From a checkpoint of a small mixture-of-experts model trained on Wikipedia.
Training: 310M tokens, 4732 steps.
Below are experts of layer 3 (counted from 0) of a mixture-of-experts language model. Rows are named router (the router's row for the expert) and show model dimensions 0-255. Each number is 500 + 50 x the weight over its row's rms, rounded and kept within 0 to 999. Numbers have three digits each.
Before each expert's rows: "gets" lists some tokens that make up at least twice as much of what it gets as of all text. This comes from a sample of Wikipedia text that the model never trained on. Tokens count by the router's weight.

# expert 9
gets: "er", "in", "or", "ar", "at", "es"
router:483533540527516445474499546501483508586502470495453556460506510456425569450567419515550528464551490440532493380460449542523529527488492565474489538555432539507476442483539409478543454481501492511548393579542546556408544497471495420465506589474490506449562473546527492489452547491595420515521338515437434564554573642614470471542504511468522523493547492550444502487462593534406605411470415514496479494486501566533534493533503532468419437511463497470557513510594545464457500463436488495429552447483456566467487517484547438485472519535507558531434495459483440490448516404499437513537483550480476476450460525544489530487507476463379465460531450539441477490405504445492490506508482557454560479576517480567595483512496473554498468453443524431489576602577467554276546588494520

# expert 10
gets: "th", "ch", "all", "ast", " season", " film"
router:615504493529431499559577531393461497502506619545494495386452492523413499475557473443448481511491474506495465467445483468496426514520515519513576535534495482436504488542568475449421512549564504454460547512505460635579584499422370478496556522510470538449492504536414401434514536463545444450527488502590514572546587470539503545457602526479617548469514448561533435461587581462503509493521510550416581529524575437491504507388485462428494540490501487471483470474520460451486501583477501522430465420525483495513570544540576497452442558530584549462474481450524498530519497390569479503483498578472459392504502522501399535522574445452403483501482462444482554475475494436524468551595443425473504452573567516466543509547541499458384543493521533549443516565514423405504429441420462

# expert 7
gets: " H", " D", " L", " C", " J", " V"
router:476469490639470438488591506409517500505483437523553490427512484455507548540480451459520516497583493460491443459437413517521453458532554547430459529547428631521510551462518516398481473540508493464447463548523528539475443503487560439442503480461441510542652533598392550526524504575558417542497502495421388509546416512518458529430474579401407492516483416525431459484516496547435546443518471523489464535567525541587478451514463510480463456476519443493415464560551441431562496471458529466520498414556487502556516592502601438586471516555531486491455472497556519553482486435408493453526525514606473471421529537452514607388561479550463371565522460487503571441488447424515481519578435452435527442452522466484452468548438462546465545485490462459472567560537510467487482460451458

# expert 21
gets: " of", " to", " for", " with", " by", " from"
router:460503423571423493476478558488503486484601437532524456434485542426501508462490459466566546435500467489470479477500397513529488460550469553453536514530499495388456541501480503448448526582524495580539455496506608531576397511449496445529479477413505487456625486554481449387527451531535542472555502506405443535518510633437506491493534517512592604484397412532425509435471492464404499517436415544466530494481463489490569495383512438486516499422546555518503467560450435433545530512561538439498459437543471509540488467482454466578470509562505568552484408555482491432415425482572411499590501534498518487473471555435463576452652450424464475480452478502512412493488561465561450596514501475451441487546482481462442517479478501422447489590449502431467529560515415443416503506546492

# expert 1
gets: ",", " and", " as", " that", ";", " which"
router:529409434527438515511536576436539458574487383526487568413511417473508563494517563438460471479559560446542424522518445556544459424466468550483501556478475542488573523610500415482391461549519432429493551555525573579478569528455481422470412580475465527480561561584528464426511585503484455509535440360456480581551468540457469506387499453503586554473468478515435421418549411489474441479478493581491509457517542541496579504510447455434472424520561432516532490603570498461498526521459603450468503489567496512522478526482507388431512591497525519506443474448514496541511532559439456506485434519462504374481505569562541549480501479513410474520449480516509542520428536452532466489608477525436481458532539465541555401503465448499481559540409504448481491507493457472417590484493449

# expert 22
gets: "ed", "ing", "ation", "ated", "ist", "ions"
router:511577447514512476561460572469472469553584535512488446388466438469526518438545535498537536510508451483569496488422472463611444407448507494476528479542482502399527492433515535458497541559526513405598432559504465499481497556410446516483528543423473496480492503582603473509508549421558500539527439386479482549517557495453492552472471461497483580558505518578408496521494569505454459521445371550397455593487488512464503477358421380493492461487482407492480517503507455489485590585442491527446411459474444564577508507491461503558511389556458487465454442472509502474421414543550431526557475665526543518481431553496486521496539457511419522438467465520469474463491544495563427576455468486465527548553569450561527487507447494513455510531470473520452542532591443490528525467502643

# expert 13
gets: "201", "200", "199", "202", "198", "197"
router:582584493500462488604525490481532468500568478599523526550448520508458493517602529474538562469529556505527457467459505532535468404550514537413441534516495514489593558549518482418467567536584439505434528597589439581525459476514431456486447562417455537403577493622440484449542502447482505551580491445536469476518533482474568512514499520493590484564531475538437427431573518586464515503507504616438434488581552560552568466507414456456499493478508532471512479419513453492588510495457552401461539470554440572533525469482537436488528494563532530560438442534589452450475523364534470437528480514445519444535455558402484572397495506475485502441490442515498552493532547424593425491476428525479451483478503450470525379547352465526460591500448523479511533557487514515514475541517546

# expert 5
gets: " ", "–", "ver", " un", " be", " film"
router:525541453557522472543529502498532548550450484509502466444482465465517565366488575430530492431509576493560427504529446500551485515430538519337553592499504515463526426519570487466450537555521555544563481555481557507520490634409426479508429572407440517479559566631493478481443526438535412417581515534493498454572536597501455547476473543410503557519472459547440473437534608534491524521566452442476436482507535588481519468502431492468514396512515490438471459522538513452554461450523495532448508443538439438506520505516562491509470483550498658518476460401490553501487509525566479518510531507493635439468432560483410572420598483507462463493461464466518515477427475450552468525510449470442482551499478505475542499588429522497424603538503595509471610537511469439450492500542511

# expert 8
gets: ")", " (", "\"", "%", "'", "}"
router:522588438507448491553522501415474478572488541594534530448450467480505523536524576462611498477532492493534461457526377477552342430540511538431499575507476553428437502480509495445414531514550496462395539540520551602464454571477526464440555484424474436438616486561516541495426514471579478487534503492449507514528416533483480441479464489509471557508503445529359456448554593573449497550584456600477525452454525503423484466413451391443533449544574454436504540583544380478518532594496477447459450416519479533474515488468600543519444546575496619536486406476514444487468491532521465510479514540541530551495546516548447554429560442510538480440566449455496449544483546428524458486479456421514470527544560513506539431569486508517481522526465563582458529570488490509461417543490534

# expert 14
gets: ".", " \"", " c", "c", " p", " he"
router:565485483484473444552570594460439469519512518565521578542509461490507553466537431487590514446553565441471463434472603528555511504576510531452501574548431498501534496627606513520503441496503462440442481495550576572520506549413461499467486541543428466503489553493538518471478590515574400506531483534369551434476474468486484537401524435539571495483543448570502492510547530538466435495558515678468409381428552501550598467510470459419427464482489398500486406491547535491546456588496485412452505499489512547472537570400511545513515523580487505596488438476473449547465453490388428518452528500548523512457413500520494522479593498540482426495544449425560503474510559452586565516506465471456545557518442475500534490539480405516515580516410543436430473542500524499519470498563535

# expert 29
gets: "==", "and", "ing", "ed", "ong", "==="
router:438568502522445469536511564460595492529551509523499487470456495545527497489533434487523544436542491426540515497430431553491526467501532506486522505553527483486578499508465457536521500472569618506546578478549454521526465546435385531451490475404483618385617531536489486537442567489457456560570511482388531562526420563493569496518564499454559533539516450549445455472543474590472594508571484520444535463585588495529538477433492480492462462558497557477416476587506475425541423629447574449437527496515458557599516457563471432449466503493574516472423421494489528511446448482385546483509407578565586514435457565460485461411556490477504465482484463508492571494467619496489485513538487536455521484494451407532502544591485540407523598500530540468487479574517468488516626451512579

# expert 30
gets: "i", "y", "ic", "ia", "ian", "ra"
router:534508542498402554572447587434443439613463624575594427554479468428474514453507579437453439509477540503451428448459456592456436547458485551510572507522480519468477580526519518471490569618499474516589550616581515546517473545483449530480487406435433528551456471513433506502493513454519475527582481470421484486524531551503512514445614445575534441583464517489438533498455486488428507467534409551457412551518527541459514455491504482434568439492503470455503465536606414451477457556645487495511547484489471501493545464485487483522391547536542597523482450570501531521413436524449473589523434511550519454527555530468511509452571538520449430520528439483433544517484480407557422478467599586467464531549455449467542407441466465467444522491524549506505565577475494447485499452553498

# expert 3
gets: "b", "m", "d", "am", "om", "ol"
router:570566498473485533516501449408490520545507503527548472466482476447401569486463413524536500555532522418489445442511453517559491479591532533540561569577454467501482556527592512471516511549523430474534514468525543569512431463455537444451522582396499445421596515539478530341492502577528368482513470514526517535593448498445552538460523521451571585473457515543508481577508578479474461464575524466466514380451552541496463473442517479546495491478568416464451533561526389426531488568635464481465575475537435434503499398433460574571452513584510481466436485516564532451503568404597499551471457504567527501414508511452566581406554440481501453476521490460482519528417525468536462512526457461475572491554536477479535349476448475452545550549460489469476495509475509415439534535522492

# expert 25
gets: " was", " is", "ly", "A", "S", "le"
router:549535456574547483471494478494462519552539411549524521423455475445445560467500570467461491493491593454548524514444516500494528510568541529447588548512569477455514543630559508529431502572586457458489452551552554579529489517558516494524539494452505539495475469549496446498390547501527434503535472509473470438521562481607505478466516553522565528554570345570504450556551519498441508427494465543502531461509526441554537420492412414437468402546570424344514500497487394514555428555550547400534518563515478521572597512532495451435519488580480517513449429459479509552462429491491426454435376475462565498469536573505445515515416460466431501455464509467483514461477459498494415512471457541517362482511542534479569457568481490489504541579434597437507445577563575513539544545450476

# expert 18
gets: "1", "0", "2", "3", "4", "5"
router:564478410552436541529624462464510484580550487553491543474485457429515520457500524467543490530513505533541476452529440537538477519540538505531515565546441480490580492488571513448596573595510449518566497516551493527543537565491437482429495516472447435466518549520440481468512550558581490552521516418486537602614481500511459377467561482484513607492525435541421422469495505543468441526473435494413471402513510466415580481446436505447518338420501485446465484638569471483477571551519499488385570468495476533512553472462478477430479492495438506635483522541473481518446463530512468535477537520450530417490454502468434542488585415486478469461489452439475470495474530371582501542482478492463428520481518425468518384530428443528450546547378561429488513580572484460476498548518566

# expert 12
gets: "al", " M", "en", " m", "z", "el"
router:434553385564534476465577475431507459534577556548504581441473447420490532409414457398518534452518487509451435532540377579604468500547491487514583519509499539481479486484549497460616452519535448391493475536498508546510415539460465462413464507499460529436478516529486460464526423397485448510523458459518499484587557563488460527432514559501514602549571476541483442442459464424412509582513510538464401431510505547554589465460430502428485515632611465490458448614529451444511617495458483424465497484515499416530543481407450430480494518518488512481510435542552433500457423406527494496509535537535472500447425484453482488433517513510521441515437458479414469535578489502581486557495392505459507498515510498432560421493501549579443532569492567489440459516440490438468509518490472

# expert 0
gets: " |", ";", " /", ":", " not", " –"
router:526592445560446527521561504417506440484575506508500489485493434489466569396540492527499547556565468390455458516445489538542506499575545607452486508586454553459445480526574457456506521577519527454555503510552492523460490451429418473440544476468486564481579521528465474461568554476592501527521430452402475496581548522521503478440603466492522579499394433553473517510523537558436486514607469468466464481533575538456563445472513430395531417545534471419444481483580514493506536533503407452425543415482480582450524533363565519539487468525530521488491437428511520626441429461421424535569524499596504431493514583449446526491608455536466471479449452503481498460472571493517437499540465511500468506552561529560527554473479514418518457539476516487552452547519474395491539563407615

# expert 31
gets: " in", "s", " on", " at", " In", " for"
router:532550425533389534483445483498440525544549453550514501438509520470485534533467513507374671534580520466494509518482452518483522471563522587557516578549387528453502481510544550472520409563546471470559465515533466498524490493460415536506400451478461514409476586531431453505530472475504460546519514533504470522521461551540443416497529486469496562507554447568408431424520487629471563449540471629479484489422467511485510473447472535489412471491556481484510452507528476494545510592479491425459502410590463435551559494467545491456435506524449587560439509463506428512405447502496485533533497534565625396455481535479476559470547501489410518526451443479522504571493449448535494499534442459476674471557547442481633453506464491504474511552473563515444515592526487428489580518404503

# expert 24
gets: " T", " K", " P", "k", "g", "u"
router:452532437567441490553557511464487543552626579526530472536520415453508535502574557479532529526532551408562468400478475465511532508581472566461575501574460558445477514501497468496466507587567499464460403471497571440423487628533472441463461513527494458423513553531436480454538484471566504511553502450479502532462509519512499415429546531473506574608628452505499510454622518537467428508524537506489563509574585543524574477474568472451456480451445536422517452513560540435537509441519383493514578444448444439569574484504528448413353539527484516580482474528488496513459439608562467483528510545590578428494436540497517486513539525492458427486488436470503392489409549550523469517529461406469508557553427458547450512545446502474485499548459546514496530528597557411551509574473502

# expert 19
gets: " the", " a", " The", "'s", " his", " an"
router:536520536505505464552464516497512504483485513523575486464498480504508547483456533488462532505560503517476444502521499527480504496472588522511490519592345427410477521500505485436521511548544461451415521493542573539470519540522516496352483564470419547468515483534429413441463609603532363612537510561522461576661528551500546471390540488476599528564477399539523496507441506506524538544500478484455376380607563492492535438443463438434459451590535561421436466559485471496486510600515502441454499473532524426490514458447587547549460512530540576518474427490492478565455447412586464423615466495505524426443538521461467620499567469482497524521436487514487555460514468428554520529527484505417475452528462493490571493504466537497452506508459555512540542519541500483381461543494515

# expert 27
gets: "h", "l", "n", "r", "p", "v"
router:489475492498477479553491466454528470447472424579565517490450504486529522529560472487459497517497433392509469591482569576528528542498502512367546602519387461436523493565540529443385486499566488501468502589499502494553441557448520501453463604510411433494541435512486492470500497574539482507550446545538529491516445579533401539544480512439477561471487459547468478422629487550522534456451410587495473448401552546377520477462373379471468431589545509445541472474535505466563551564542521419419550467535479533606535529435464480460486499474484522512451472459541459524481454481391468465504560513609524474498541500429467536480513509468444491492398397512515481443412508484543465597537402454419568513567506435450501506468450537513484480486477543465493496520531524500538389454400530

# expert 20
gets: "|", " |\n", " St", " U", " Ch", " New"
router:543529460449360439551503480511504457548526462531475525515426465428527577483425428471484536427552511414483520514406392486473512473613490530492488539514434472420464544453493564401426521514509466428369508473509527527510514541460433477437522584520483618494579513569369455495522424562469453532540440489442497557460515500452508476436504458511485532515461494525438495378463520562485471487518446552465421487471576470492501525461402446535515482505482551442471494585482493479456477583559583455508468498551444472494587405462488455511436469528572602614480447438536507502490446460487433528599474572537537376470407483455535551455568518485511462488519414464449513507452557429520417564492480430443491495439474419572543478566476535505412572505508520509440415553481470471479476441454525

# expert 26
gets: " S", " B", " R", " F", " N", " A"
router:569571388531427477547567510398438574489521424519483415473496356481583530491466529464475505573510423425509486460512509518529474558564515555461572476540451524439457556499521568492458533617518410491433531523488464572476600640488530453453468495460409489477493440525401476520506457483477518483587488435464486471561534529476473562430484502489513505526568459551446452422539402518468498473506451494496433453485591500504458422468478531430503362472512524443511390588497463448528467516525485413510540493483484535494525436463571476520572544528507589547423483514421481502460492473442452502595490548481563520444489453461470551413574371422527468498402451506455465474451481481504429520517487514493443517484581490501491493499468495480495563549402547483480549487569377378510530425507473